From a checkpoint of a small mixture-of-experts model trained on Wikipedia: 38.1M parameters, 24 experts in each of 4 layers.
Below are experts of layer 3 (counted from 0) of a mixture-of-experts language model. Rows are named router (the router's row for the expert), down (a neuron's output weights, with its number) and show model dimensions 64-127. Each number is 200 + 40 x the weight over its row's rms, rounded and kept within 0 to 999.
After each expert's rows: a language model's description of what the expert responds to. This comes from a sample of Wikipedia text that the model never trained on.

# expert 10
router,177,155,204,232,235,205,129,242,191,168,218,223,186,125,165,220,116,173,167,251,271,217,208,137,128,176,207,175,230,219,215,187,238,192,169,131,192,220,204,232,266,222,200,251,155,177,236,295,219,263,225,242,232,138,228,247,192,228,225,105,180,247,200,223
down6,235,219,220,222,285,181,191,228,112,197,183,191,184,148,125,248,174,174,111,212,226,281,157,232,186,137,188,220,159,271,164,235,217,151,229,203,180,252,191,201,175,190,184,235,269,294,178,212,136,159,141,148,254,173,214,114,166,200,264,176,197,157,199,237
down7,147,163,212,181,214,155,228,96,195,261,246,126,204,268,184,126,165,227,181,187,225,252,217,196,167,153,173,196,219,217,218,177,231,208,209,155,189,163,215,269,311,188,185,243,137,158,195,164,235,217,192,138,293,168,186,219,132,170,173,291,281,199,183,191
down8,159,258,273,185,252,207,215,265,194,221,262,195,197,210,225,133,204,168,203,195,154,144,125,246,215,109,220,206,176,219,132,225,249,230,149,237,250,132,202,230,299,183,236,230,158,165,166,169,264,197,260,204,148,163,126,148,261,212,176,216,209,179,198,184
down9,178,250,196,287,182,213,212,241,172,247,197,166,225,257,171,203,207,210,192,265,196,226,213,210,216,277,197,176,161,254,180,230,245,62,145,165,187,207,218,163,173,174,166,201,140,198,202,265,218,201,230,153,149,211,164,146,193,217,197,174,199,211,257,262
down10,195,202,230,144,257,198,161,172,151,152,163,115,250,189,213,173,166,167,147,319,174,245,227,209,257,135,159,187,238,197,235,252,182,225,212,301,150,179,244,208,226,207,215,210,236,140,117,252,211,151,272,225,139,207,173,152,161,203,222,187,175,204,244,118
Description: Pipes, commas and semicolons between numbers in tables and scores, degree signs, ordinal th, and single capitals like A in designations.

# expert 13
router,200,229,215,223,189,217,166,245,144,178,193,247,204,155,160,180,139,200,148,252,254,184,241,155,146,152,224,231,214,279,189,166,228,238,208,222,179,197,131,224,236,204,233,241,193,188,249,275,243,212,214,262,194,149,278,211,184,255,192,131,164,229,214,244
down6,194,176,246,179,226,164,191,251,169,227,199,164,199,170,251,176,196,168,188,126,152,175,172,258,184,240,306,187,176,169,208,230,262,136,126,203,296,165,180,206,218,181,211,206,242,190,186,235,301,255,256,161,185,204,166,155,217,268,232,245,244,126,206,266
down7,220,233,194,251,193,153,79,220,223,206,227,164,219,227,259,208,161,192,180,178,185,226,162,229,217,224,256,278,202,205,185,222,156,215,233,208,236,206,175,278,205,180,226,213,181,175,99,206,205,184,231,174,165,165,135,163,247,185,163,273,228,188,105,270
down8,195,207,192,200,156,120,163,206,217,193,231,251,222,147,205,195,264,218,212,230,160,171,227,170,237,228,153,260,180,132,211,234,176,139,248,184,261,205,257,180,194,225,261,179,233,138,178,154,154,135,178,252,195,179,230,170,154,222,199,207,205,144,141,277
down9,140,297,100,189,196,205,190,153,175,166,216,146,207,144,236,235,171,228,257,184,148,217,234,208,198,200,239,226,163,189,167,207,238,240,249,234,230,200,168,196,143,146,196,203,119,180,214,259,206,227,147,196,180,225,231,180,212,152,176,163,289,199,189,273
down10,196,203,123,217,202,217,197,162,155,215,261,183,163,208,254,230,244,176,263,209,199,192,231,223,151,216,215,275,218,204,193,189,165,164,139,207,144,233,178,139,232,112,166,172,225,193,127,176,169,175,195,207,156,184,148,120,250,178,279,234,179,183,206,151
Description: Single digits and spelled-out counts giving quantities in prose or tables, e.g. made 2 acquisitions, eleven appearances, two years.

# expert 7
router,205,244,173,238,215,314,180,221,208,157,166,176,204,168,149,240,164,187,168,272,258,234,205,164,161,141,237,206,206,247,191,156,228,176,171,202,189,207,141,214,276,222,269,232,170,184,196,215,247,195,241,213,209,168,241,236,148,257,198,202,160,259,272,190
down0,132,169,180,154,170,270,191,203,118,207,184,206,207,144,250,155,191,189,235,140,235,162,193,186,188,241,218,151,229,258,252,243,121,186,209,163,206,268,209,210,210,133,107,228,214,107,233,240,179,208,180,208,185,202,155,234,159,239,186,230,249,177,244,88
down1,151,220,166,147,146,228,172,263,207,227,216,182,195,131,240,163,238,192,196,307,247,178,252,175,221,211,229,226,165,161,241,256,249,211,201,188,221,178,212,174,239,111,194,215,280,165,158,216,182,177,157,238,154,231,173,194,197,232,181,144,193,206,210,212
down2,204,243,205,247,173,152,107,162,225,197,92,194,156,203,214,242,162,144,234,241,159,255,239,160,187,289,193,177,210,220,232,264,191,198,213,274,151,156,220,137,212,170,240,229,236,167,182,222,217,207,165,136,184,223,181,245,264,197,203,148,210,277,232,207
down3,169,233,163,245,182,191,222,134,181,227,170,201,254,210,195,205,105,226,215,170,181,256,171,206,235,138,244,119,222,215,254,144,235,168,156,204,197,246,211,197,219,205,124,159,276,171,245,243,193,260,231,205,226,202,169,211,202,164,219,97,217,104,168,101
down4,203,224,223,203,208,204,230,141,120,226,292,227,173,205,240,204,190,211,158,192,180,151,276,170,218,156,158,209,149,248,151,198,144,253,183,234,152,242,256,130,214,223,226,117,256,296,253,141,266,222,202,167,135,151,131,161,176,152,220,97,263,287,212,146
Description: Word-internal fragments and suffixes of rare or technical words, especially Latin species names and jargon, e.g. obit-u-aries, decap-it-ating, hymn-ic.

# expert 2
router,199,207,147,211,216,229,162,271,168,169,170,191,228,171,234,204,184,207,160,223,217,256,281,141,157,184,255,188,240,177,212,182,215,260,160,181,168,211,193,219,242,236,235,230,96,231,228,197,213,193,264,253,217,151,245,228,208,198,266,184,174,218,233,169
down0,167,175,249,169,181,200,181,244,249,211,144,171,178,197,184,189,226,226,182,143,212,175,269,173,158,192,209,219,235,177,193,215,144,236,256,271,155,267,146,225,193,189,181,181,214,199,266,174,202,184,202,211,207,192,235,120,120,196,177,239,202,168,141,147
down1,184,196,170,194,207,206,193,316,193,215,195,177,211,233,258,183,217,116,192,202,149,262,202,220,185,232,253,191,195,229,254,187,170,206,148,205,174,232,209,213,257,148,198,136,174,200,230,159,217,256,184,242,192,272,204,166,183,291,236,176,199,250,220,254
down2,219,207,202,274,184,270,197,181,157,241,190,170,219,181,186,185,295,119,181,107,160,292,249,161,206,316,227,188,224,197,297,151,250,212,179,138,246,181,173,219,239,163,140,111,247,169,283,192,232,160,185,188,161,226,247,168,161,183,180,214,158,248,220,203
down3,186,169,188,146,170,193,160,197,167,176,95,254,181,163,150,242,149,146,225,144,201,135,235,172,215,165,218,142,179,275,274,134,230,227,188,120,172,175,197,200,199,188,135,160,250,205,126,144,177,212,257,198,246,189,139,176,185,230,218,130,182,226,282,260
down4,226,211,225,83,151,202,178,201,202,261,193,231,185,211,192,179,173,183,221,218,257,144,200,150,119,255,179,287,191,251,138,216,205,206,182,134,169,258,177,162,262,176,226,203,284,198,148,190,214,214,178,246,210,273,206,225,223,156,203,194,208,241,114,175
Description: Forms of to be such as was, is, were, been, plus stray word pieces like the s in Vs or Rs.

# expert 0
router,178,208,193,227,210,253,118,233,209,172,222,226,229,175,205,233,197,176,181,214,238,203,202,128,156,186,235,185,232,214,204,138,250,211,169,142,161,201,210,225,232,228,258,262,185,217,210,269,217,226,223,247,253,83,240,249,175,243,185,171,171,263,244,255
down0,196,223,228,307,113,238,280,230,236,264,230,225,217,232,228,136,218,177,189,253,162,217,206,213,240,225,162,226,178,237,163,243,161,172,164,180,166,165,199,206,133,232,146,234,170,118,188,238,153,159,235,184,254,252,243,186,242,213,276,233,183,141,211,192
down1,186,169,222,192,187,297,244,173,259,215,220,178,235,249,189,139,209,277,239,254,177,243,207,230,233,246,178,179,253,218,197,175,168,232,246,167,239,166,149,209,198,194,208,217,192,271,227,206,228,187,218,247,180,295,210,153,151,195,136,155,200,122,166,176
down2,227,181,214,133,193,127,272,154,268,330,223,259,220,200,283,210,230,172,228,201,186,318,144,186,232,194,185,207,180,244,147,201,177,192,213,198,219,215,244,175,259,221,235,182,201,211,241,196,112,239,230,166,196,228,138,217,190,221,164,203,136,222,255,230
down3,212,174,142,169,132,223,232,188,162,256,117,178,175,222,186,246,241,179,248,188,127,207,205,232,135,135,194,225,217,190,154,251,180,204,231,187,245,156,185,165,242,193,213,179,185,230,205,223,244,189,212,99,172,245,226,246,235,153,201,190,180,137,253,155
down4,129,278,192,203,235,224,248,121,306,252,219,214,180,159,190,220,176,208,232,229,178,231,82,241,137,191,231,204,183,142,202,195,244,244,221,163,214,197,237,142,202,234,203,203,214,144,186,220,225,242,158,196,226,187,160,222,157,178,268,208,275,241,253,173
Description: Names of states, countries and cities, often the second word after New, United, South, North, e.g. York, Carolina, Virginia.

# expert 12
router,166,205,152,259,220,257,171,233,225,133,215,211,176,149,172,238,150,144,192,235,202,185,199,178,116,207,209,225,231,250,270,172,219,225,182,133,177,179,171,213,280,176,213,248,156,183,266,239,216,212,219,228,215,78,171,208,179,224,215,147,188,266,280,218
down6,190,202,176,223,256,135,241,142,214,233,175,268,128,204,166,262,193,158,211,168,232,223,198,172,230,125,182,259,186,186,123,143,167,255,229,203,192,216,241,166,208,266,172,195,268,294,241,162,213,227,186,115,193,237,165,253,244,187,125,285,283,180,202,217
down7,183,164,242,215,255,205,235,258,158,209,202,181,244,191,154,259,136,195,196,141,178,271,193,196,164,209,197,231,232,199,165,196,199,289,196,252,200,172,198,194,141,160,211,278,159,127,203,188,168,108,189,213,113,191,213,132,204,144,151,267,216,173,280,147
down8,155,228,237,182,136,184,213,241,192,227,297,136,159,206,196,269,201,137,203,205,157,235,249,203,119,230,197,149,174,179,224,183,111,210,179,158,232,120,293,233,220,189,154,215,247,206,241,200,180,211,167,171,171,232,190,212,256,236,177,240,216,191,199,266
down9,169,269,164,242,187,169,192,297,181,151,238,234,237,205,182,202,199,192,206,199,227,218,128,189,211,227,187,265,162,240,184,166,206,199,164,230,176,235,196,249,184,232,273,173,215,228,184,265,87,199,246,125,204,194,227,162,166,230,243,235,209,195,159,168
down10,171,276,115,142,171,179,165,185,247,222,156,198,203,180,262,242,180,229,240,231,131,205,242,192,256,183,256,298,266,212,266,281,198,210,182,282,234,243,170,118,171,191,216,177,245,246,175,215,229,268,134,136,241,150,209,184,201,165,207,244,182,200,161,232
Description: Hyphens, en dashes and slashes in dates, ranges, scores and URLs, and the year-starting pieces 19 and 20.

# expert 4
router,149,168,175,258,190,264,173,239,207,120,243,215,169,148,173,208,185,199,176,228,229,220,240,119,157,151,247,226,204,267,264,137,272,268,194,221,152,176,152,210,243,188,269,229,147,192,219,206,210,215,237,230,246,138,271,205,201,240,168,157,185,200,217,223
down6,112,183,177,213,126,246,151,240,276,251,243,220,266,207,150,252,187,206,174,225,208,255,166,279,194,202,156,189,277,230,224,163,234,167,293,194,196,202,162,197,253,223,202,155,166,214,240,212,146,185,151,189,125,234,166,215,121,237,150,287,230,178,239,297
down7,199,236,173,175,217,230,220,254,204,224,182,212,198,227,163,230,246,227,163,238,173,164,195,208,184,92,231,233,242,222,236,235,248,214,211,224,171,263,181,224,272,181,149,207,210,199,246,232,212,243,152,151,184,207,146,204,215,249,203,173,173,247,306,158
down8,175,220,209,139,257,226,259,190,184,149,204,207,195,179,151,238,156,263,192,191,221,199,162,211,224,219,202,204,164,236,297,159,181,222,198,211,208,290,214,202,186,216,174,212,226,180,299,260,262,193,193,179,230,175,271,139,253,179,247,210,190,164,292,213
down9,226,144,198,217,182,160,172,207,264,187,242,189,176,219,156,155,190,135,194,182,159,106,179,196,138,210,135,174,144,224,169,210,215,166,150,223,238,184,173,211,223,184,198,179,265,184,196,230,245,239,142,237,152,186,181,214,184,177,202,154,178,230,257,244
down10,200,190,219,195,143,262,206,202,189,215,186,276,176,217,132,247,139,199,240,152,187,232,185,171,165,158,194,116,217,180,234,289,230,183,250,219,282,145,205,244,233,196,211,151,130,165,112,190,209,194,208,225,206,239,168,196,241,218,160,224,175,174,179,226
Description: Prepositions following participles or verbs, before a noun phrase, e.g. by, with, from, into, against.

# expert 20
router,206,230,130,306,230,245,145,238,189,139,207,233,190,153,196,205,171,208,118,216,243,238,255,158,189,170,260,211,248,195,204,186,231,171,205,159,200,208,160,276,245,243,194,256,224,165,255,189,222,191,260,235,241,127,261,219,179,221,204,211,118,247,221,234
down0,143,172,125,191,166,236,168,199,241,160,180,155,174,177,168,200,174,199,220,277,203,178,178,226,174,191,180,258,193,246,141,175,244,192,253,210,195,267,228,208,216,127,246,256,126,168,174,224,219,191,247,198,162,250,112,234,247,190,170,179,173,193,192,227
down1,230,193,197,244,287,131,205,180,234,192,243,233,195,197,215,173,296,176,221,234,133,150,258,286,227,133,224,244,184,167,270,225,195,264,198,194,194,208,226,250,244,235,253,200,231,179,145,212,194,202,305,146,196,199,203,194,225,197,179,222,183,198,216,234
down2,194,235,113,138,210,132,200,202,132,209,209,217,168,235,223,253,264,153,269,217,251,259,214,201,234,155,208,212,245,206,278,186,121,181,160,143,182,250,166,257,212,262,211,133,199,171,317,216,187,182,247,230,163,172,261,170,203,182,251,230,164,145,145,209
down3,230,141,200,189,159,227,271,191,228,227,224,227,313,206,223,184,249,229,210,263,218,146,182,208,208,165,212,189,244,222,206,157,132,195,185,180,256,149,181,200,153,243,133,156,179,247,163,203,256,245,235,176,207,218,53,199,188,216,205,196,229,207,119,220
down4,187,155,156,141,238,184,171,209,166,216,207,216,190,232,211,190,194,239,149,222,169,199,165,153,166,82,232,144,201,202,177,234,227,183,156,161,137,175,259,170,92,185,156,249,241,199,199,210,282,164,221,185,251,190,131,248,240,193,203,267,178,227,220,162
Description: Short letter pieces inside proper names, often foreign people or places, e.g. the l in Tayl-iah, k, z, an.

# expert 11
router,146,189,156,232,206,278,181,203,207,157,240,212,178,182,229,219,167,195,182,234,198,216,217,155,144,190,216,232,265,205,224,133,264,230,162,169,175,218,175,223,222,184,234,245,165,214,216,284,277,185,197,229,231,109,195,272,196,258,193,150,151,232,226,258
down6,178,220,228,147,200,233,173,239,243,192,182,251,219,280,207,253,254,156,224,190,176,164,182,198,174,236,208,195,242,172,201,205,250,231,184,257,152,181,225,168,204,162,204,192,189,237,228,236,238,185,181,208,198,203,157,168,172,231,257,207,267,252,288,186
down7,221,180,146,137,224,169,246,209,184,195,158,196,182,245,177,207,187,215,134,176,229,194,170,192,271,194,293,236,148,226,250,212,206,187,169,264,235,196,170,252,159,159,224,215,236,178,240,200,186,154,256,206,203,160,173,197,232,277,159,189,230,148,205,200
down8,159,162,212,235,170,242,195,172,198,194,244,155,229,218,207,247,214,126,208,194,202,204,208,190,200,215,154,248,212,201,236,240,161,186,223,156,192,223,292,205,218,166,181,183,121,227,181,251,147,220,213,241,227,231,208,200,170,168,195,182,227,231,228,285
down9,191,177,201,215,171,189,210,190,216,237,191,206,235,222,145,141,180,176,180,216,176,194,241,238,224,267,182,185,261,220,135,139,260,238,205,148,163,199,213,191,177,194,154,246,287,162,163,200,219,258,147,219,211,245,181,151,126,185,119,260,227,227,183,133
down10,191,196,175,199,199,181,244,143,152,196,175,187,218,152,172,226,318,241,257,204,185,280,194,172,175,191,190,221,171,234,177,149,229,173,235,265,244,181,156,187,183,212,204,169,129,220,157,161,148,168,211,175,150,221,235,232,195,221,210,208,234,140,229,250
Description: The word of, and similar linking words, inside institution, place and title names, e.g. National Theater of Iceland, City of London, Governor-General of.

# expert 1
router,230,218,184,214,216,260,167,239,235,172,182,190,229,189,143,217,171,163,166,277,249,182,240,147,136,188,220,200,237,231,237,127,257,223,192,172,165,191,177,234,256,220,237,272,145,202,248,232,252,243,242,248,196,129,254,210,192,255,193,143,184,257,229,243
down6,194,256,211,242,251,194,183,238,145,205,229,204,250,229,206,228,196,198,164,197,221,199,175,211,139,179,218,125,158,159,132,207,303,245,210,213,219,194,179,171,140,156,185,310,235,175,162,261,297,145,180,208,217,316,187,214,182,177,216,181,190,209,188,188
down7,237,237,242,243,250,131,168,213,180,219,242,260,200,201,182,223,258,196,148,149,240,152,213,172,268,193,226,171,224,245,272,214,174,154,206,118,215,260,214,247,197,210,144,254,214,144,147,225,160,194,182,220,227,162,263,224,217,144,180,206,253,174,244,160
down8,198,243,163,219,184,177,173,254,236,228,186,250,165,226,150,237,195,150,259,255,193,236,151,213,241,196,218,166,250,162,206,139,251,253,145,166,131,177,231,168,196,238,174,227,228,178,173,205,242,230,190,216,274,209,230,180,237,167,193,203,222,237,197,249
down9,243,265,210,234,181,275,174,226,259,244,172,299,172,204,214,215,210,202,148,201,183,145,211,256,225,216,118,155,155,221,151,239,220,234,149,208,169,234,200,201,190,214,137,159,149,239,213,199,200,260,220,172,163,176,180,171,169,134,124,224,205,191,176,168
down10,177,252,220,229,196,152,252,197,283,251,191,251,116,185,191,191,190,251,177,217,181,225,141,140,121,265,162,268,255,220,161,155,165,51,227,165,188,250,226,239,265,206,180,208,208,212,268,244,203,235,188,177,159,189,233,126,177,200,212,208,124,193,178,236
Description: Two-digit chunks within longer numbers, such as years after 19/20, table statistics, coordinates and IDs, e.g. 94, 97, 55.

# expert 9
router,172,192,151,220,207,240,159,252,223,151,226,219,154,134,210,174,177,170,147,226,235,233,217,164,168,195,168,227,218,238,285,153,217,220,148,140,153,171,194,229,255,210,239,240,149,187,257,267,217,219,253,214,262,131,212,210,224,225,199,163,215,235,251,211
down6,251,206,151,175,257,198,186,161,270,204,160,253,193,239,212,213,158,159,207,215,235,208,197,183,219,230,254,131,220,215,241,163,180,232,158,209,207,153,203,211,141,205,200,224,275,160,204,177,251,132,160,272,187,271,203,208,194,173,245,191,145,252,197,220
down7,151,181,193,157,263,237,160,291,134,262,196,165,105,195,267,204,157,123,218,173,254,211,126,110,257,265,210,213,230,183,231,203,209,216,261,193,269,223,180,227,132,220,221,191,250,197,173,188,202,282,206,141,194,208,126,185,209,216,213,200,333,246,217,173
down8,182,244,251,219,126,194,194,175,237,223,151,217,168,150,209,199,240,221,146,149,282,204,258,245,162,212,252,203,222,193,229,156,217,186,173,185,243,178,194,157,183,167,211,157,212,222,254,191,229,136,224,125,165,176,151,187,151,147,187,235,253,154,135,176
down9,227,271,187,198,236,198,156,271,221,160,260,143,177,181,149,188,152,193,145,241,211,164,235,221,236,168,202,171,192,172,159,226,186,165,209,189,249,220,191,220,209,202,202,252,211,155,156,127,266,193,230,167,212,184,134,235,225,212,209,226,126,228,305,185
down10,158,209,226,143,164,245,153,239,260,157,191,146,137,158,244,253,207,249,142,231,254,191,251,171,211,212,234,170,158,185,169,218,152,153,163,143,214,287,201,150,181,200,269,147,180,250,191,276,87,154,144,259,195,244,162,157,168,216,174,235,205,191,204,226
Description: Conjunctions and list separators joining words or clauses: and, or, but, commas, semicolons, also then and &.

# expert 22
router,248,235,196,296,194,228,164,255,186,114,200,208,261,125,218,215,126,153,168,246,235,228,201,181,185,187,204,215,237,252,207,186,241,179,150,176,214,190,151,177,251,195,248,242,146,183,242,196,186,244,257,291,201,209,273,265,183,235,251,215,184,234,243,223
down0,91,149,194,207,170,208,213,166,163,225,213,123,245,232,237,220,175,173,252,214,182,188,177,252,278,158,204,218,195,212,176,253,269,219,212,226,238,265,139,126,182,200,85,142,249,198,192,230,193,155,182,280,156,209,234,197,103,210,220,194,256,193,206,233
down1,237,239,272,217,229,147,226,163,238,185,242,224,257,201,193,222,160,195,188,192,230,172,212,187,227,206,105,180,229,91,136,243,212,211,249,243,155,205,80,237,152,152,224,249,161,305,142,199,235,219,180,184,183,171,199,216,213,226,187,272,234,191,218,209
down2,169,175,213,201,185,158,204,210,250,171,237,258,281,203,215,174,236,170,137,266,199,206,191,224,143,261,252,222,169,161,223,231,241,227,118,236,166,182,277,152,260,194,235,234,167,224,183,181,218,130,175,152,227,235,211,182,214,242,212,231,213,186,181,192
down3,169,274,176,155,162,187,234,181,235,213,209,204,176,239,156,252,189,289,190,225,211,185,136,178,232,109,128,224,185,101,211,211,254,224,204,265,191,212,218,238,224,183,170,227,172,184,80,216,226,172,153,214,228,195,185,227,108,151,255,175,217,226,175,156
down4,215,169,122,276,201,199,192,109,213,293,217,173,270,222,200,187,243,191,150,230,209,111,229,199,258,237,239,188,228,230,198,250,130,215,250,167,187,182,220,181,203,195,199,243,163,188,246,171,238,218,206,206,218,98,126,186,152,220,150,197,149,216,269,198
Description: First pieces of split words or names, often after a parenthesis or quote, e.g. uc, im, Al, Vol, Del.

# expert 14
router,204,219,199,243,214,219,174,235,183,160,179,204,222,163,159,194,177,172,203,234,242,224,166,158,141,162,227,191,247,298,186,120,266,251,163,171,198,208,193,168,216,226,255,300,208,213,251,224,222,195,228,246,213,144,201,249,187,299,233,189,171,248,226,255
down0,163,275,207,304,156,183,242,188,182,189,212,173,140,190,218,128,194,236,246,180,238,179,177,241,170,154,197,171,189,275,206,150,154,164,275,290,239,185,229,219,260,224,245,174,215,223,185,221,228,157,130,171,108,217,297,192,196,198,130,228,149,214,192,175
down1,231,196,159,209,188,155,155,209,194,215,141,185,251,171,252,236,177,239,252,192,220,136,236,256,279,147,229,215,183,250,247,179,224,177,89,186,172,178,221,150,198,215,196,206,163,161,267,194,208,141,194,171,161,187,204,177,154,147,255,270,124,259,195,192
down2,251,169,190,190,172,163,251,175,175,210,170,223,235,118,233,139,175,194,202,211,209,244,207,236,257,213,175,210,196,231,257,158,194,214,233,181,133,201,240,213,196,219,188,184,123,229,222,201,316,122,170,156,187,301,153,168,131,209,248,133,196,187,185,184
down3,212,152,198,219,204,223,222,160,190,253,137,185,239,201,282,206,182,230,227,163,153,228,271,204,268,191,177,261,192,170,214,180,151,203,124,226,205,184,247,250,140,155,207,213,205,119,213,182,145,156,220,197,117,207,223,190,140,190,267,208,216,137,189,144
down4,187,174,165,245,219,200,175,203,171,257,207,185,156,249,151,188,278,130,146,159,277,178,205,201,273,217,155,276,222,249,213,136,232,182,215,204,228,171,159,172,169,163,207,208,216,252,232,169,226,186,197,121,199,193,227,194,223,196,161,238,221,237,195,136
Description: Nouns or name words right after in, of, for, on, such as addition, order, contrast, Fame, and month names.

# expert 16
router,183,200,187,203,239,289,181,235,196,198,151,249,197,151,154,235,142,194,176,235,268,170,215,180,121,184,179,184,207,260,217,131,210,195,225,192,125,202,202,238,252,210,234,273,151,224,260,196,263,179,225,240,214,136,250,238,213,278,198,136,141,263,217,210
down0,173,238,221,237,227,181,218,147,235,175,106,224,171,236,202,190,140,226,248,224,172,158,157,239,145,214,193,186,161,232,175,159,175,244,179,197,217,154,201,148,289,127,279,217,223,160,267,130,218,196,240,116,195,161,194,207,216,164,218,179,201,189,211,244
down1,253,204,266,195,152,241,206,238,183,253,190,227,192,220,222,222,185,156,211,159,196,161,282,216,178,216,195,212,319,231,129,151,205,234,256,223,189,152,176,147,270,212,215,167,161,191,178,218,140,264,141,199,177,159,216,256,151,238,220,212,232,248,114,141
down2,211,215,176,173,258,181,212,231,227,127,215,166,185,198,163,195,204,187,247,207,222,250,175,199,279,167,216,149,284,104,274,201,239,195,178,113,195,215,213,194,237,150,252,143,209,225,273,156,158,138,172,161,210,165,267,243,217,182,192,93,132,180,248,138
down3,138,152,201,172,152,211,194,139,146,248,155,211,220,149,158,254,181,226,209,225,210,212,211,237,194,191,146,226,185,126,155,259,244,210,228,231,257,191,93,240,242,279,207,229,211,200,180,271,174,151,214,238,208,195,256,213,177,250,188,206,196,283,150,216
down4,156,131,239,205,215,273,236,218,271,183,196,207,228,147,226,162,202,226,270,174,179,222,187,200,202,164,190,268,186,163,254,245,220,192,202,171,215,161,193,197,197,132,186,249,176,271,152,190,220,184,137,236,205,183,220,173,203,238,188,271,214,270,210,239
Description: Nouns and adjectives after the, his or a, like same, own, first, fleet, plus adverb endings such as -ly and -ically.

# expert 15
router,195,201,164,255,253,251,147,198,200,142,170,184,173,156,139,232,183,223,196,217,200,184,227,126,169,191,206,235,194,227,252,171,257,243,147,135,120,212,208,233,243,204,274,278,156,194,230,211,230,228,248,225,237,104,278,219,154,235,205,160,200,285,238,236
down6,210,166,253,189,165,201,183,274,228,154,204,241,220,173,176,225,210,218,146,290,199,226,243,242,187,187,205,233,192,206,148,222,187,185,216,309,189,114,253,195,178,232,157,186,253,179,209,207,173,169,184,195,202,234,275,241,239,212,211,245,250,135,217,159
down7,164,218,257,159,241,204,199,221,244,183,118,200,257,199,165,164,256,163,223,206,267,227,190,196,191,258,190,177,247,188,173,142,192,238,232,220,138,216,115,165,97,170,173,265,189,189,219,244,177,226,155,188,241,215,120,155,191,142,226,188,254,222,145,194
down8,252,161,221,312,228,239,211,214,194,256,164,264,265,210,219,199,224,235,275,193,240,214,227,182,208,251,266,308,169,239,215,218,202,190,267,156,128,147,225,165,118,134,171,89,151,210,133,205,134,181,229,154,207,143,166,209,162,166,234,179,231,222,229,288
down9,257,157,207,99,268,246,241,176,277,159,203,220,211,220,190,138,140,218,197,231,253,216,244,165,233,150,185,257,113,284,146,209,264,167,194,238,137,198,178,279,227,235,219,151,234,195,257,247,219,140,277,173,229,187,182,259,178,208,202,130,162,202,188,170
down10,120,134,172,163,169,247,169,236,238,211,242,259,118,206,152,188,223,148,213,244,252,225,147,266,228,169,201,169,150,299,225,207,214,215,122,203,243,213,215,198,204,241,191,261,129,203,265,211,132,235,175,132,236,179,237,158,173,217,159,217,231,214,224,186
Description: Table cell pipes mid-row and colons after infobox field labels, e.g. President:, Capacity:, Phylum:, election vote tables.

# expert 21
router,166,182,206,258,209,277,187,229,259,129,185,237,204,106,134,267,189,175,235,186,250,219,182,159,191,201,221,166,234,242,237,133,211,193,203,159,125,176,136,239,253,212,233,248,150,211,205,201,248,164,219,230,260,167,237,226,203,202,155,144,183,227,251,236
down0,186,162,237,229,221,235,232,164,157,227,94,202,140,173,182,153,218,206,200,222,227,272,208,218,184,196,180,163,187,207,169,192,262,164,204,181,179,271,193,116,214,140,267,217,199,263,230,169,266,182,218,216,183,203,254,161,259,194,151,132,210,181,191,191
down1,103,232,164,239,190,156,234,219,213,165,206,223,192,193,221,205,217,148,186,242,188,258,257,169,189,218,216,232,186,204,220,276,119,202,218,201,148,223,183,259,210,172,117,152,177,213,238,172,150,196,70,213,199,194,182,211,197,156,145,140,173,173,166,192
down2,237,183,171,161,212,228,156,206,259,91,157,234,249,208,205,219,217,168,177,198,185,261,138,229,225,201,223,164,227,245,215,248,194,222,196,275,123,187,243,221,210,204,176,121,228,210,171,289,243,170,147,180,131,130,163,297,171,201,186,211,263,191,176,208
down3,218,204,255,183,143,191,174,168,233,171,223,195,203,156,217,144,215,184,165,261,150,207,245,127,236,187,190,207,253,213,174,203,204,203,192,216,153,238,201,209,256,203,163,191,177,227,183,93,251,234,105,203,200,252,215,185,215,218,181,191,166,138,187,260
down4,250,180,180,223,174,183,125,197,201,204,242,194,216,203,204,234,231,190,127,173,156,170,207,169,257,204,211,213,169,153,210,157,96,164,212,194,251,248,175,216,147,247,156,222,215,160,304,131,153,138,163,179,171,186,159,165,261,179,217,188,156,256,246,180
Description: Section-heading nouns such as career and history, month names in dates, and temporal connectives such as as, after, before, since.

# expert 19
router,163,186,154,234,245,258,170,252,216,166,153,198,172,142,196,221,199,154,166,265,230,218,212,134,150,197,205,205,197,220,214,196,264,167,164,129,171,190,182,230,223,223,219,247,154,209,240,237,197,244,230,264,258,132,242,210,221,249,190,196,187,290,245,213
down6,170,281,189,186,175,205,228,207,249,202,275,149,163,272,204,189,161,104,204,198,167,114,214,267,213,197,218,202,222,200,145,172,191,205,212,230,196,253,184,140,197,191,252,234,124,263,154,186,203,213,195,240,217,214,151,179,231,113,249,128,216,213,242,159
down7,189,227,150,158,240,225,159,147,167,263,143,213,157,136,165,232,232,133,238,218,219,213,235,153,281,270,199,224,153,244,135,152,201,196,133,192,186,224,171,129,160,271,244,173,261,225,190,229,273,180,179,180,174,210,222,225,201,229,213,227,247,210,182,161
down8,136,263,156,316,184,167,231,154,218,196,204,216,215,202,187,217,108,181,190,240,212,255,231,258,297,199,164,170,223,207,197,219,232,182,168,243,246,195,239,204,179,173,162,199,184,267,282,231,235,207,170,136,166,222,143,166,135,161,155,161,285,168,183,222
down9,123,157,230,259,125,165,302,211,216,294,193,188,149,233,236,235,147,133,139,143,200,146,150,212,153,160,257,203,244,189,216,209,215,173,224,203,159,184,220,153,179,187,248,135,201,233,158,222,234,209,156,191,198,211,136,242,208,139,244,165,214,126,147,167
down10,231,179,154,250,211,155,263,229,168,211,155,195,219,235,154,208,192,195,118,189,158,262,152,178,135,178,147,185,203,215,156,240,168,174,104,283,221,128,238,172,229,186,252,205,195,184,189,207,224,215,189,140,233,164,210,166,233,231,210,234,172,184,153,263
Description: Tokens ending a table row or paragraph: pipe plus newline, period plus blank line, heading closers like ==, before the next line.